{"d_model": 128, "d_expert": 128, "moe_layers": [2, 3, 4, 5, 6, 7, 8], "balance_loss": 0.0126, "balance_bias": false, "lr_router": 0.00181, "norm": "rmsnorm", "norm_eps": 1e-06, "optimizer": "muon_hyperball", "train_tokens": 276900000, "steps": 4226}
Below are experts of layer 6 (counted from 0) of a mixture-of-experts language model. Rows are named router (the router's row for the expert), up (a neuron's input weights, with its number), down (a neuron's output weights, with its number) and show model dimensions 64-127. Each number is 50 + 12 x the weight over its row's rms, rounded and kept within 0 to 99.
Before each expert's rows: a language model's description of what the expert responds to; "mostly gets" lists some tokens that are sent to it at least half of the time. This comes from a sample of Wikipedia text that the model never trained on.

# expert 36
Word pieces and capitalized words in titles of films, albums, books and organizations, such as L-ow Down, Love, Hot, Per-forming Arts.
mostly gets: "Love ", "Hot ", "Me ", "Big ", "Night ", "Man "
router:54 51 38 38 44 69 36 39 39 76 49 64 56 66 31 46 76 61 49 41 44 49 39 45 69 43 63 26 50 41 40 49 27 41 55 55 52 42 38 42 67 45 66 64 37 58 40 56 44 58 42 52 36 44 58 51 49 44 77 53 65 38 36 70
up0:43 63 45 44 49 55 64 52 34 30 49 41 45 45 40 40 50 23 68 49 59 59 60 50 67 64 42 44 66 47 52 50 54 52 39 53 34 27 47 62 70 50 61 39 31 55 82 49 35 71 50 37 42 72 46 42 48 65 61 62 47 48 34 47
down0:53 57 20 59 60 51 62 71 66 34 55 64 78 53 46 58 50 46 57 78 60 42 71 61 48 45 50 52 47 39 55 39 36 54 63 65 39 37 59 43 47 51 31 35 24 61 51 56 35 43 51 51 54 30 41 50 42 45 61 47 56 34 55 49
up1:38 51 57 47 40 49 46 62 65 45 35 42 64 43 50 66 33 50 38 62 47 34 47 34 51 42 56 40 30 39 62 41 58 35 85 65 44 53 50 37 36 47 35 28 48 75 51 35 52 57 48 11 57 60 61 39 34 67 72 42 43 45 62 37
down1:46 56 40 61 51 35 63 47 50 58 53 65 47 49 38 56 50 52 49 45 49 43 57 48 40 45 50 40 29 32 54 50 45 51 55 35 53 37 71 50 63 38 65 73 65 27 67 42 41 44 35 64 52 43 37 47 69 54 54 45 34 58 25 41
up2:61 70 45 76 57 65 58 47 55 59 59 61 59 72 54 70 45 60 52 54 25 45 69 63 34 55 55 58 38 43 49 51 43 88 40 45 24 39 42 39 56 41 28 52 39 49 46 45 38 48 51 28 61 51 50 60 30 45 35 57 40 49 47 76
down2:57 63 62 55 55 46 54 50 40 35 54 67 52 40 53 46 38 46 53 56 51 51 30 76 41 52 38 64 29 45 61 65 55 50 36 36 56 39 52 69 66 44 69 49 43 58 55 60 46 52 61 52 46 48 45 36 44 46 87 60 44 51 52 62
up3:67 49 51 71 51 48 69 47 50 52 61 36 54 40 42 47 48 44 45 45 42 79 52 57 61 51 38 56 40 46 40 45 65 43 59 42 43 48 58 54 38 60 50 45 48 71 53 38 39 70 54 58 60 46 49 32 51 72 44 42 62 62 44 41
down3:55 20 33 31 48 54 72 38 66 46 37 62 40 48 56 43 66 40 43 37 54 45 36 28 44 67 55 40 49 35 60 55 69 42 57 42 67 55 67 53 55 34 28 45 63 48 43 68 47 50 55 37 48 60 80 40 59 50 50 31 75 54 54 38
up4:37 51 21 62 51 37 35 50 52 50 60 54 61 59 52 54 36 28 41 62 43 58 56 61 54 50 22 59 47 46 60 51 63 70 46 52 61 63 45 43 55 67 66 33 46 67 59 63 46 56 40 29 45 41 45 30 44 46 53 45 26 56 49 53
down4:30 60 43 39 26 26 46 59 62 43 40 52 54 58 49 61 42 28 31 38 53 44 68 60 44 70 43 54 42 71 63 68 61 41 56 48 57 61 45 42 73 39 57 25 53 44 47 47 77 55 45 62 43 36 53 36 56 47 31 29 41 56 69 45
up5:66 43 55 48 52 33 49 51 48 52 30 66 63 56 58 57 53 45 44 78 45 21 53 57 37 55 33 56 40 53 26 74 46 60 62 53 51 41 47 69 46 28 41 61 74 56 51 48 46 59 52 53 55 53 41 43 39 53 55 35 34 37 63 56
down5:33 69 46 53 45 53 43 62 54 67 39 50 45 55 71 52 63 85 54 43 31 61 35 56 48 53 33 53 61 37 53 48 41 45 64 68 25 62 64 41 50 35 47 38 31 41 39 57 60 72 63 41 47 45 56 69 62 44 71 60 51 61 46 50
up6:46 37 63 44 70 59 45 52 29 72 60 66 45 52 60 37 26 48 44 55 52 30 45 44 51 48 52 42 51 64 35 45 49 71 38 46 45 67 60 53 57 56 53 60 57 55 38 39 41 64 40 58 59 35 48 28 41 59 58 45 48 69 36 51
down6:57 64 40 58 42 56 34 51 34 70 55 36 60 69 52 29 50 47 48 36 59 33 65 58 45 43 65 60 44 62 63 60 45 71 58 59 58 72 59 31 62 55 44 45 56 45 68 47 35 62 36 65 52 42 36 47 58 57 53 49 53 54 50 79
up7:63 51 69 49 43 58 50 50 64 50 47 54 40 31 32 39 55 76 35 49 66 66 53 51 40 38 56 56 81 53 57 64 63 60 47 39 53 42 33 43 48 61 56 48 64 36 54 44 42 39 29 41 53 59 65 44 58 45 38 58 65 46 72 63
down7:52 41 45 62 47 40 53 51 37 49 41 31 54 70 64 44 58 79 49 47 44 43 39 56 43 55 54 39 45 50 39 56 58 35 51 53 35 51 45 38 56 53 53 60 45 59 30 59 52 56 45 42 47 63 62 50 66 51 40 60 25 38 54 75
up8:41 37 54 31 53 68 67 35 51 46 55 40 56 35 37 42 51 53 39 44 43 37 47 46 54 43 29 48 44 44 49 47 56 46 32 53 59 38 34 35 62 35 43 36 59 60 48 54 69 68 37 67 56 44 45 65 47 56 47 47 27 45 39 47
down8:48 64 53 62 36 43 40 61 45 32 42 57 14 62 72 52 36 40 54 34 35 57 59 49 52 37 73 58 40 39 66 59 60 56 60 45 28 51 37 44 31 55 53 37 43 48 51 36 42 38 39 51 38 47 41 54 60 49 50 48 46 40 63 39
up9:60 51 50 57 66 43 47 50 59 46 48 32 58 42 40 35 38 40 26 57 46 62 59 56 48 50 36 48 50 55 27 55 37 32 33 57 65 49 51 49 35 54 55 74 52 41 61 47 49 72 32 47 63 47 34 47 39 70 41 50 41 60 52 67
down9:50 60 53 43 61 47 62 51 57 46 39 35 63 57 69 68 44 44 49 64 62 50 29 41 48 58 21 34 49 62 25 33 65 49 38 66 68 60 54 61 45 44 39 54 28 43 38 41 61 50 61 45 50 60 62 63 56 54 38 75 33 60 46 65
up10:54 25 54 61 57 58 26 31 24 52 37 50 79 40 53 62 53 47 39 49 75 52 42 48 39 61 65 41 65 50 36 49 42 35 48 44 55 65 53 31 34 74 67 39 38 32 58 47 59 60 58 57 42 38 52 60 49 35 53 47 47 59 64 59
down10:61 55 51 61 54 61 48 43 56 47 46 44 64 35 51 53 43 32 57 49 54 36 20 40 44 55 40 77 65 63 33 65 07 21 43 63 35 60 73 39 45 53 49 42 42 47 53 40 54 43 58 32 39 35 68 38 52 37 41 55 44 70 36 47
up11:58 59 38 53 51 61 43 23 64 67 54 55 32 68 49 53 42 43 34 62 37 57 54 40 50 48 42 37 45 66 14 46 54 50 50 40 46 61 74 54 42 50 44 43 36 34 49 58 40 50 61 25 74 41 34 49 52 48 37 43 49 42 24 46
down11:48 56 52 43 52 64 48 60 66 40 56 61 47 74 44 51 41 48 30 34 46 49 32 40 44 50 70 38 47 71 55 65 54 46 35 57 41 42 62 62 66 40 63 27 28 41 31 52 32 28 38 48 38 48 57 48 62 38 50 44 38 58 71 44
up12:57 56 38 56 52 50 29 44 57 41 47 44 49 55 62 63 26 47 49 46 66 29 74 48 37 46 41 60 42 47 56 49 67 23 39 53 45 35 50 64 43 35 39 33 28 49 41 35 53 66 52 46 43 48 53 43 47 38 64 44 45 37 51 48
down12:44 42 67 11 61 55 59 59 34 54 62 52 20 65 42 49 71 51 39 38 37 37 42 59 55 50 56 49 51 50 19 66 63 70 37 42 39 46 51 59 48 48 69 43 57 63 45 37 34 51 45 58 59 42 46 40 36 39 64 51 48 62 61 58
up13:59 35 55 39 47 27 66 61 65 39 54 46 58 24 51 31 41 51 45 39 57 68 57 42 31 63 42 62 52 50 65 47 58 72 45 41 52 52 27 44 61 38 47 57 37 37 70 59 32 60 41 36 61 48 44 56 57 50 35 55 47 25 53 71
down13:55 55 44 63 50 49 60 59 49 51 26 33 62 43 40 65 63 60 61 47 40 50 42 43 63 38 43 20 32 54 49 74 28 54 51 49 44 47 48 50 32 70 50 68 44 61 42 50 64 55 62 40 59 60 54 48 39 41 46 54 63 66 43 34
up14:27 64 47 63 68 67 42 69 26 51 43 22 43 69 37 40 57 41 46 50 38 47 48 63 32 48 33 53 35 37 51 39 63 55 48 42 43 40 52 37 39 64 41 46 29 68 28 55 37 59 41 46 47 46 55 61 51 34 51 68 42 48 37 37
down14:69 57 60 59 50 33 70 40 59 59 52 46 51 34 29 32 48 50 23 60 39 62 57 32 56 46 46 37 47 48 54 43 48 33 48 58 60 41 42 38 24 45 32 63 48 39 82 33 41 31 54 46 42 60 51 58 56 50 59 43 61 48 40 48
up15:41 43 40 57 38 51 50 44 41 53 49 21 36 59 64 36 57 49 64 37 53 56 45 53 39 29 21 49 55 27 44 55 53 64 42 43 68 58 57 56 36 42 51 43 24 55 69 49 46 47 59 32 46 40 39 52 71 57 73 80 37 44 35 47
down15:53 39 39 39 50 48 55 28 51 46 65 53 61 39 42 39 62 50 40 66 68 42 64 65 37 42 63 58 45 67 47 57 57 48 69 53 23 47 34 67 65 43 32 39 55 52 47 46 41 28 41 64 49 46 60 62 58 49 35 31 39 61 65 47
up16:47 50 37 19 68 43 45 50 30 32 53 60 65 55 48 22 61 32 55 62 50 62 57 29 49 39 72 32 57 41 54 43 54 40 38 55 52 56 49 48 47 50 80 56 51 63 59 47 43 69 34 55 40 53 59 57 61 39 48 43 47 36 70 40
down16:58 58 42 62 56 43 59 59 38 41 55 36 50 45 31 45 64 35 23 62 76 72 70 45 36 38 42 46 61 45 63 42 54 38 66 62 61 61 50 66 57 48 33 50 61 40 46 51 55 50 64 57 37 34 52 30 49 49 41 56 51 66 47 42

# expert 43
Final pieces of personal first names before a surname, such as Napoléon, Bryan, Benedict, and whole names like William, George.
mostly gets: "ammad ", "William ", "George ", "James ", "José ", "Peter "
router:49 58 42 44 37 61 59 30 48 62 54 58 60 61 49 36 70 54 58 38 53 54 43 47 71 56 49 31 54 41 31 48 37 50 49 46 44 21 33 41 70 38 60 69 44 47 53 52 39 65 43 49 47 58 62 47 56 49 49 65 68 43 53 60
up0:66 40 45 65 48 45 45 40 40 48 45 52 35 56 38 37 13 47 52 53 34 63 52 39 57 39 57 39 62 22 67 56 54 26 52 42 61 57 51 51 52 61 54 58 55 53 46 33 33 65 55 41 74 41 50 69 67 40 52 43 32 52 56 54
down0:63 35 38 53 50 40 42 62 28 52 37 50 84 58 66 53 47 49 42 54 67 71 41 44 51 29 25 57 81 48 46 58 38 51 47 40 65 29 47 50 38 69 74 42 50 61 52 62 58 46 41 58 67 52 51 33 45 64 52 63 42 42 36 58
up1:73 34 51 60 58 19 30 41 31 66 47 44 59 61 48 37 60 49 50 55 64 69 43 53 61 67 43 46 45 54 42 59 44 56 50 57 55 68 44 60 51 62 60 72 32 45 58 67 34 50 42 45 45 46 50 52 58 56 63 40 57 55 42 23
down1:61 31 41 58 49 67 43 42 71 50 61 62 45 49 55 27 52 51 48 49 58 30 58 50 72 72 47 53 31 61 66 42 37 28 67 46 49 57 36 55 60 27 36 50 47 35 49 43 48 55 55 69 62 53 57 37 50 53 25 49 38 29 40 33
up2:48 43 48 51 26 40 71 59 28 69 65 57 65 44 54 53 41 30 37 26 61 84 53 60 61 50 55 44 38 51 31 54 57 49 52 30 44 39 67 43 43 29 63 61 63 67 51 57 44 72 59 66 66 59 56 64 52 64 59 64 57 55 41 73
down2:48 51 58 37 77 53 39 50 47 62 46 49 36 37 60 58 70 49 75 35 60 53 55 51 68 34 59 40 47 68 56 53 59 57 43 37 63 68 43 58 31 73 60 68 39 34 52 60 46 36 61 38 56 47 66 49 51 34 56 40 44 51 44 44
up3:57 80 56 33 60 46 58 54 58 48 55 58 52 49 65 75 37 63 56 38 64 63 43 69 46 56 44 61 49 39 52 53 37 47 33 63 46 39 45 67 41 63 45 47 50 42 53 51 67 38 52 39 47 20 29 43 39 53 48 53 55 81 50 42
down3:45 39 54 41 47 48 39 39 48 69 53 30 39 42 38 40 63 58 52 60 40 57 43 29 83 61 47 45 40 37 52 57 36 44 75 47 59 42 37 38 48 54 31 56 40 35 62 76 67 48 69 54 39 59 37 60 42 54 35 23 64 35 56 43
up4:34 42 46 44 37 57 79 66 31 48 40 43 71 53 47 71 60 56 61 43 39 41 39 54 45 25 58 33 38 65 56 48 26 42 49 34 47 32 60 59 41 58 55 26 55 37 61 57 55 49 43 47 28 43 66 49 57 47 52 58 65 35 37 46
down4:55 37 62 51 58 30 58 61 56 62 62 63 52 50 52 14 57 61 70 40 53 76 47 19 38 61 57 54 76 61 41 52 54 53 62 40 45 53 39 37 68 57 53 55 60 67 60 45 25 47 61 52 36 70 44 42 40 52 41 42 48 14 47 43
up5:51 61 73 71 54 40 63 56 32 35 66 49 50 45 61 44 64 54 48 44 33 58 54 59 46 46 45 62 36 60 71 55 69 61 34 32 47 47 28 51 45 56 59 41 55 46 64 34 59 57 52 31 54 43 39 43 45 56 21 42 73 51 72 73
down5:56 48 51 57 39 55 63 40 37 56 44 60 36 63 69 39 61 51 35 54 61 38 46 22 67 59 62 69 68 84 71 56 59 44 47 42 65 53 21 45 56 30 58 46 59 53 58 83 41 28 44 64 58 40 53 54 65 52 62 46 48 56 42 50
up6:38 45 54 75 39 37 63 58 57 76 39 67 55 51 68 39 77 59 46 28 65 52 41 56 59 64 55 53 51 56 28 55 50 37 71 42 63 58 61 42 51 46 53 34 48 34 49 63 53 53 39 65 53 50 69 38 52 37 67 32 47 46 60 37
down6:55 24 53 39 54 61 38 47 21 35 46 45 43 69 52 63 40 41 51 63 49 38 62 51 40 48 50 35 50 38 52 44 48 40 44 52 47 58 47 66 40 59 43 55 64 69 51 35 43 42 60 51 55 55 49 54 32 58 36 60 64 51 30 40
up7:51 38 48 59 49 62 72 70 41 65 59 34 47 56 35 61 54 48 54 40 52 70 49 46 53 38 47 29 64 45 42 52 64 39 70 63 50 56 19 55 55 54 48 25 50 50 51 27 54 37 56 45 38 64 48 50 55 57 66 61 51 62 49 82
down7:71 49 54 68 40 40 57 68 51 68 55 66 44 51 36 52 44 67 40 46 32 44 38 62 71 54 54 39 47 63 18 63 67 36 70 74 45 47 31 42 43 30 76 46 61 46 46 51 50 47 61 44 51 49 37 68 49 40 49 59 30 57 34 45
up8:52 46 44 54 49 66 42 33 52 46 67 67 49 46 52 68 15 45 57 64 50 41 51 54 37 52 26 46 38 60 49 43 45 47 25 47 55 51 47 52 57 57 35 37 37 56 66 65 43 52 47 52 36 70 52 49 44 50 31 54 30 31 58 52
down8:38 58 45 41 43 36 24 54 40 47 68 55 46 47 68 81 75 38 42 40 62 60 49 36 54 54 41 40 53 46 47 50 19 52 60 51 29 50 34 59 41 37 49 65 59 46 47 55 49 43 56 51 48 61 55 54 38 31 32 54 45 37 53 73
up9:61 57 69 53 47 49 40 56 23 58 35 71 62 70 58 37 33 50 25 60 63 47 54 38 34 47 37 64 46 60 34 46 37 58 43 59 62 71 46 37 60 46 44 43 41 57 52 43 56 59 49 38 57 62 45 58 62 56 55 52 54 46 32 70
down9:38 47 44 45 62 39 46 31 41 42 71 85 36 73 47 78 58 62 53 53 54 52 54 55 69 43 48 61 54 48 37 42 37 69 61 42 68 52 55 52 49 58 46 62 51 37 60 33 60 68 59 58 39 58 49 48 26 56 51 53 51 40 40 25
up10:50 48 51 43 61 43 49 53 47 49 56 33 60 58 72 24 24 67 66 66 40 60 39 50 21 62 16 57 36 49 56 40 39 50 51 65 39 49 44 56 71 51 46 74 46 52 58 57 59 56 70 54 28 53 40 46 40 32 36 42 48 39 45 62
down10:38 58 50 36 53 58 58 27 55 49 67 83 50 46 33 48 40 52 64 59 40 51 52 52 40 45 49 48 48 30 37 54 44 53 50 36 51 38 66 45 50 48 49 49 32 65 40 68 49 44 63 52 47 59 82 38 39 65 55 56 73 68 47 57
up11:46 44 80 36 78 59 42 63 46 53 53 40 77 40 52 64 28 52 63 71 71 61 27 61 55 53 63 59 51 49 26 54 64 49 29 35 56 51 69 41 49 55 29 53 61 53 40 60 44 42 48 44 60 68 47 50 48 44 41 31 50 41 44 46
down11:63 48 69 54 49 69 57 52 63 62 42 34 63 65 49 54 64 60 72 50 63 47 48 72 61 47 59 48 55 62 46 51 32 45 52 27 40 49 55 29 44 60 31 41 59 49 28 50 44 51 51 41 52 27 56 42 19 60 38 43 50 49 52 48
up12:45 46 38 50 44 46 37 33 37 68 57 60 45 30 58 41 35 43 44 40 59 49 44 65 53 34 39 64 56 69 51 56 69 66 66 59 51 56 57 37 49 45 50 48 62 71 48 48 42 40 51 40 47 57 36 44 49 39 57 50 65 41 39 45
down12:43 53 34 74 47 46 39 56 53 61 46 54 52 31 47 48 40 63 54 41 57 47 39 69 45 59 46 70 44 67 66 54 59 71 62 69 42 80 63 21 44 50 54 56 41 43 46 42 61 45 44 38 55 48 40 58 50 56 46 53 35 47 49 66
up13:36 64 60 48 72 36 44 40 80 39 40 42 43 44 35 45 52 53 69 45 67 56 59 40 60 40 29 45 52 57 53 53 64 48 42 55 59 47 57 67 56 49 56 48 48 41 40 73 44 53 51 52 40 53 39 36 45 48 53 37 50 65 47 51
down13:62 57 47 55 31 39 49 55 64 59 55 51 45 57 48 61 35 56 45 36 52 45 57 42 34 63 39 54 21 40 64 53 80 48 54 49 45 64 33 27 51 46 31 62 65 51 51 64 38 67 43 70 46 62 54 82 62 45 56 50 52 62 43 49
up14:37 43 39 54 42 51 32 82 29 58 19 31 53 52 44 61 67 45 58 59 43 68 44 58 35 49 78 55 26 69 34 54 57 43 25 44 44 65 55 46 49 58 60 45 40 59 37 50 58 51 48 43 86 66 50 58 51 42 65 65 56 33 56 62
down14:66 61 48 43 47 46 61 51 48 46 39 27 40 25 50 38 69 35 49 48 66 53 28 68 48 65 50 51 33 53 59 50 48 73 48 67 57 65 45 69 40 57 22 54 54 57 30 26 52 60 67 45 41 41 60 43 73 51 73 68 40 53 60 54
up15:51 41 38 46 38 57 38 52 65 46 37 32 32 47 34 54 58 58 48 56 52 26 69 61 68 57 59 51 58 41 39 33 47 36 54 44 48 39 47 35 52 59 80 41 26 36 49 60 55 43 47 44 50 34 34 45 43 64 71 31 31 53 93 46
down15:47 47 59 56 59 51 53 55 75 50 56 45 42 71 47 59 53 63 40 44 53 34 58 67 37 60 48 59 69 25 30 35 43 46 48 40 56 46 19 50 70 49 68 52 40 49 58 61 60 59 40 43 49 39 47 44 48 72 60 42 35 45 78 43
up16:72 34 38 50 40 57 53 61 47 57 52 50 60 48 44 45 65 51 24 57 44 42 49 50 58 23 45 60 52 58 42 36 56 46 64 52 39 63 33 58 39 74 52 47 47 61 61 55 45 61 41 43 41 63 53 59 54 46 67 53 27 37 28 67
down16:47 51 45 59 25 34 49 73 39 65 52 54 59 63 40 36 59 55 44 40 41 69 49 38 50 22 50 45 58 54 53 46 36 17 52 43 54 45 37 60 29 56 34 78 37 61 41 63 39 59 53 72 41 41 58 44 51 44 50 61 39 54 34 60

# expert 20
Dash bullets starting lines in infobox and list entries, plus place-name first words like New, San, Saint, Los.
mostly gets: "New ", "- ", "Los ", "= ", "Saint ", "San "
router:55 36 51 56 51 44 31 35 53 35 52 48 44 60 52 42 30 57 34 35 57 63 39 50 68 68 29 48 57 49 65 64 48 23 53 55 68 42 33 40 67 52 51 48 36 27 51 49 54 51 58 49 31 60 48 66 55 46 49 66 55 42 70 41
up6:54 56 42 49 66 49 50 25 54 48 50 50 65 62 47 50 69 53 51 60 50 42 58 57 56 61 66 39 29 37 72 55 47 49 34 59 40 53 26 56 48 35 39 72 81 56 69 26 58 51 41 44 75 61 44 48 53 53 71 50 72 63 50 63
down6:34 41 59 45 09 48 27 59 55 31 30 24 72 48 35 38 63 46 58 58 61 40 45 37 57 48 43 34 31 52 48 57 49 47 37 60 28 66 33 55 49 67 44 40 56 49 41 63 35 54 39 63 47 45 58 43 42 59 37 65 18 33 53 50
up7:45 26 65 50 50 51 45 38 26 41 47 59 57 76 49 49 61 31 46 44 44 70 52 33 58 43 41 56 36 62 38 61 42 36 62 42 18 41 49 58 42 64 50 53 41 43 44 43 58 65 69 47 37 42 39 41 62 33 42 48 52 47 40 61
down7:56 67 57 64 56 35 32 67 46 71 56 45 53 51 56 55 53 37 45 44 25 40 49 45 54 57 69 64 45 50 61 62 52 61 38 47 55 63 63 55 35 48 65 45 58 58 40 56 57 60 60 55 45 43 47 69 50 39 54 70 37 30 33 48
up8:54 56 35 46 72 61 34 54 64 63 52 59 48 45 56 37 42 53 47 48 44 36 39 77 44 28 43 48 33 54 20 56 46 54 49 33 58 53 33 68 62 42 61 67 60 47 33 57 53 59 47 45 65 46 36 54 62 36 57 31 70 52 62 49
down8:42 51 51 35 31 33 50 47 45 51 56 42 55 69 27 57 47 46 15 32 52 64 43 65 57 61 43 67 30 40 50 37 60 75 41 59 25 42 76 47 61 44 66 56 49 47 53 43 39 24 59 41 51 57 43 20 48 40 50 40 51 52 41 33
up9:47 61 39 44 59 49 47 55 47 51 57 31 49 55 79 54 48 45 39 38 36 50 38 48 29 56 58 26 68 28 70 54 62 36 48 31 56 41 43 64 44 70 61 62 57 38 36 34 50 35 47 47 51 39 45 37 55 41 22 29 36 45 58 70
down9:44 38 22 48 58 54 44 48 47 35 69 53 38 67 66 62 59 55 39 41 35 48 47 66 38 40 50 40 58 53 54 42 55 44 58 53 50 49 50 51 32 37 61 62 55 42 49 40 44 38 45 46 23 52 47 56 67 48 64 53 30 49 35 29
up10:36 40 57 51 52 47 44 30 39 34 70 77 41 46 50 41 26 43 42 53 31 39 45 37 30 39 57 40 45 49 31 50 56 77 30 52 34 35 42 70 52 77 54 48 60 46 51 67 56 43 71 62 39 53 57 70 43 50 50 45 34 34 39 48
down10:32 53 37 58 70 72 24 56 60 56 59 62 47 52 39 68 59 51 50 45 44 37 50 34 51 68 18 62 56 46 56 20 32 34 48 58 65 39 37 41 55 48 46 56 66 60 41 37 35 56 48 58 60 49 45 62 69 55 38 62 54 55 62 49
up11:54 60 47 75 50 63 55 41 27 54 59 66 47 64 58 54 58 55 44 50 57 49 24 47 47 62 51 40 57 51 40 48 54 57 40 33 47 47 69 54 54 37 28 23 48 63 42 60 56 41 54 34 42 51 33 63 65 37 51 52 59 56 46 70
down11:48 52 59 30 52 56 74 52 54 42 53 24 40 76 57 54 50 55 45 67 60 48 55 41 82 62 61 73 81 54 55 31 46 44 47 56 59 53 23 53 51 40 45 60 47 47 55 71 46 78 36 42 74 62 64 66 57 55 42 29 45 49 56 60
up12:47 42 56 44 61 57 38 51 64 38 27 36 52 57 40 44 47 60 45 47 72 40 48 32 74 50 37 49 58 49 73 54 46 59 67 56 56 28 71 29 48 62 74 61 40 62 50 51 55 68 56 46 46 38 69 42 62 18 53 37 45 47 38 41
down12:48 63 49 42 69 66 42 74 17 40 40 65 33 21 53 59 61 67 41 68 39 46 40 36 41 48 47 43 44 48 32 60 61 37 59 35 51 28 51 64 47 71 58 51 44 51 45 46 49 55 64 47 50 48 56 66 29 41 54 53 57 67 63 56
up13:36 49 52 30 44 33 39 41 59 54 65 69 52 58 38 40 55 69 45 52 54 43 84 38 54 51 19 61 23 30 41 53 58 54 61 70 45 33 43 20 66 38 64 77 43 62 42 59 56 32 53 48 56 51 41 39 36 25 62 42 42 50 53 58
down13:59 42 33 66 59 71 47 42 70 30 37 47 26 43 58 55 52 37 53 48 54 32 33 59 40 52 52 34 68 54 44 57 48 58 68 46 42 38 50 50 59 61 57 32 55 25 46 70 55 46 44 53 67 64 63 46 63 50 70 56 51 44 32 64
up14:66 58 70 44 51 22 51 51 58 51 67 62 12 62 34 48 66 53 45 46 49 56 54 64 45 54 50 56 45 45 58 29 41 33 35 48 48 70 44 36 45 52 52 41 69 61 74 71 40 22 62 35 56 61 54 58 25 57 68 54 61 28 46 49
down14:45 52 64 69 54 36 60 66 57 56 52 63 50 45 52 26 36 58 47 36 47 67 61 58 48 46 44 71 45 62 40 73 49 55 31 57 54 19 61 40 64 35 50 60 33 45 45 50 34 39 39 44 56 53 62 33 57 64 51 26 33 58 43 52
up15:16 50 46 38 27 48 74 45 48 54 68 71 46 53 50 40 54 44 64 61 13 64 70 53 71 47 62 52 53 39 62 35 58 53 46 59 38 48 64 26 40 57 58 49 37 62 54 70 54 60 33 38 53 40 48 49 50 47 55 69 45 43 45 46
down15:44 39 26 74 48 78 65 52 57 62 67 32 66 31 49 48 75 43 34 41 61 75 50 51 51 43 53 51 56 57 52 60 57 46 51 51 49 58 73 55 54 38 64 65 35 43 45 53 42 38 46 55 46 71 36 54 59 53 14 49 52 37 71 38
up16:52 85 50 48 61 40 58 45 71 54 19 44 36 52 45 54 26 49 64 31 59 37 41 76 41 51 37 48 74 54 57 53 44 51 59 64 51 54 58 54 42 69 56 64 49 38 48 27 43 57 50 55 38 37 50 49 53 56 56 30 64 47 51 46
down16:54 39 48 53 54 38 52 45 53 50 49 46 50 49 61 61 50 53 39 57 41 50 51 38 28 36 48 44 54 58 61 34 52 71 37 35 54 55 51 31 63 36 64 24 20 46 44 72 49 33 49 50 48 52 34 39 56 41 31 47 59 43 48 49
up17:47 15 54 41 74 79 40 58 39 64 45 34 35 50 32 67 42 68 72 46 58 57 50 51 52 34 57 53 48 69 73 63 52 64 48 65 62 51 64 47 64 29 56 28 36 67 32 55 60 54 28 49 56 65 45 45 37 56 49 52 57 37 31 54
down17:54 56 68 46 60 54 76 45 71 43 47 50 54 62 64 50 59 60 55 52 48 41 57 44 52 36 36 60 44 36 28 60 71 46 39 37 68 48 34 68 69 65 44 54 65 48 64 44 41 37 46 50 60 72 55 45 61 63 52 53 28 71 36 49
up18:32 48 40 40 79 47 44 28 51 41 69 45 59 58 54 40 59 48 48 35 59 56 49 51 63 62 43 45 53 35 40 61 45 45 65 60 47 61 45 55 41 44 58 47 72 61 36 26 54 59 35 45 45 61 48 34 34 60 57 48 45 19 48 35
down18:65 48 30 50 72 49 70 41 35 44 43 61 55 64 56 37 73 50 56 76 46 46 55 38 63 57 50 57 40 41 58 40 50 47 38 63 57 58 55 78 37 48 71 61 51 41 60 32 62 39 40 40 58 64 54 51 45 45 67 66 53 63 38 65
up19:50 41 51 29 32 65 42 56 50 37 43 40 51 34 43 72 30 56 45 56 44 45 53 56 50 44 36 67 64 57 36 67 58 38 40 47 43 70 34 44 61 67 57 34 61 48 47 31 54 39 40 46 36 56 27 51 49 34 63 59 47 57 57 56
down19:53 57 63 64 34 46 44 40 61 19 41 39 39 68 59 47 33 32 63 33 45 65 46 42 49 66 40 38 44 41 48 35 48 37 51 55 51 53 72 53 60 36 67 55 44 59 62 26 39 47 58 45 41 42 51 50 35 64 65 62 36 35 71 64
up20:59 33 45 49 53 36 36 56 53 47 49 27 54 65 55 26 32 58 31 38 42 35 50 55 32 75 41 70 30 43 57 46 45 40 47 43 38 69 62 35 32 57 64 69 60 45 43 52 39 50 63 41 43 45 64 54 41 59 40 35 68 61 55 52
down20:67 54 56 52 43 64 42 34 60 39 60 33 61 71 29 27 59 48 69 60 76 68 45 31 48 33 46 47 41 55 34 59 51 57 40 48 68 38 53 51 56 55 35 69 47 35 43 58 70 38 23 43 46 40 34 52 55 68 49 40 57 52 40 61
up21:61 50 60 48 24 52 60 58 53 59 33 48 44 41 41 82 72 37 37 34 60 64 55 49 79 59 57 34 59 73 36 55 31 30 56 53 53 57 59 61 58 62 41 29 57 54 50 29 73 56 59 62 52 44 45 52 10 39 50 55 42 51 55 69
down21:57 62 48 59 46 42 64 46 55 40 49 55 75 45 45 25 50 56 45 61 53 32 45 64 56 65 48 43 35 53 49 56 52 41 59 69 31 52 42 46 20 59 57 72 23 48 61 43 59 69 20 68 47 69 60 33 57 44 59 26 65 49 44 44
up22:41 66 56 28 53 53 58 39 43 42 64 39 34 35 45 59 42 37 55 37 52 38 40 39 55 58 52 41 63 41 41 65 54 55 47 50 70 73 40 42 41 47 40 35 46 53 41 61 43 33 30 49 71 45 44 52 18 64 67 46 47 29 45 38
down22:56 37 73 35 83 63 56 57 45 34 44 57 51 55 41 39 49 53 30 49 41 63 21 51 66 48 45 49 48 63 40 71 51 65 54 47 75 42 37 62 64 52 57 58 54 49 43 59 75 76 32 52 34 52 31 60 46 63 36 52 42 41 59 50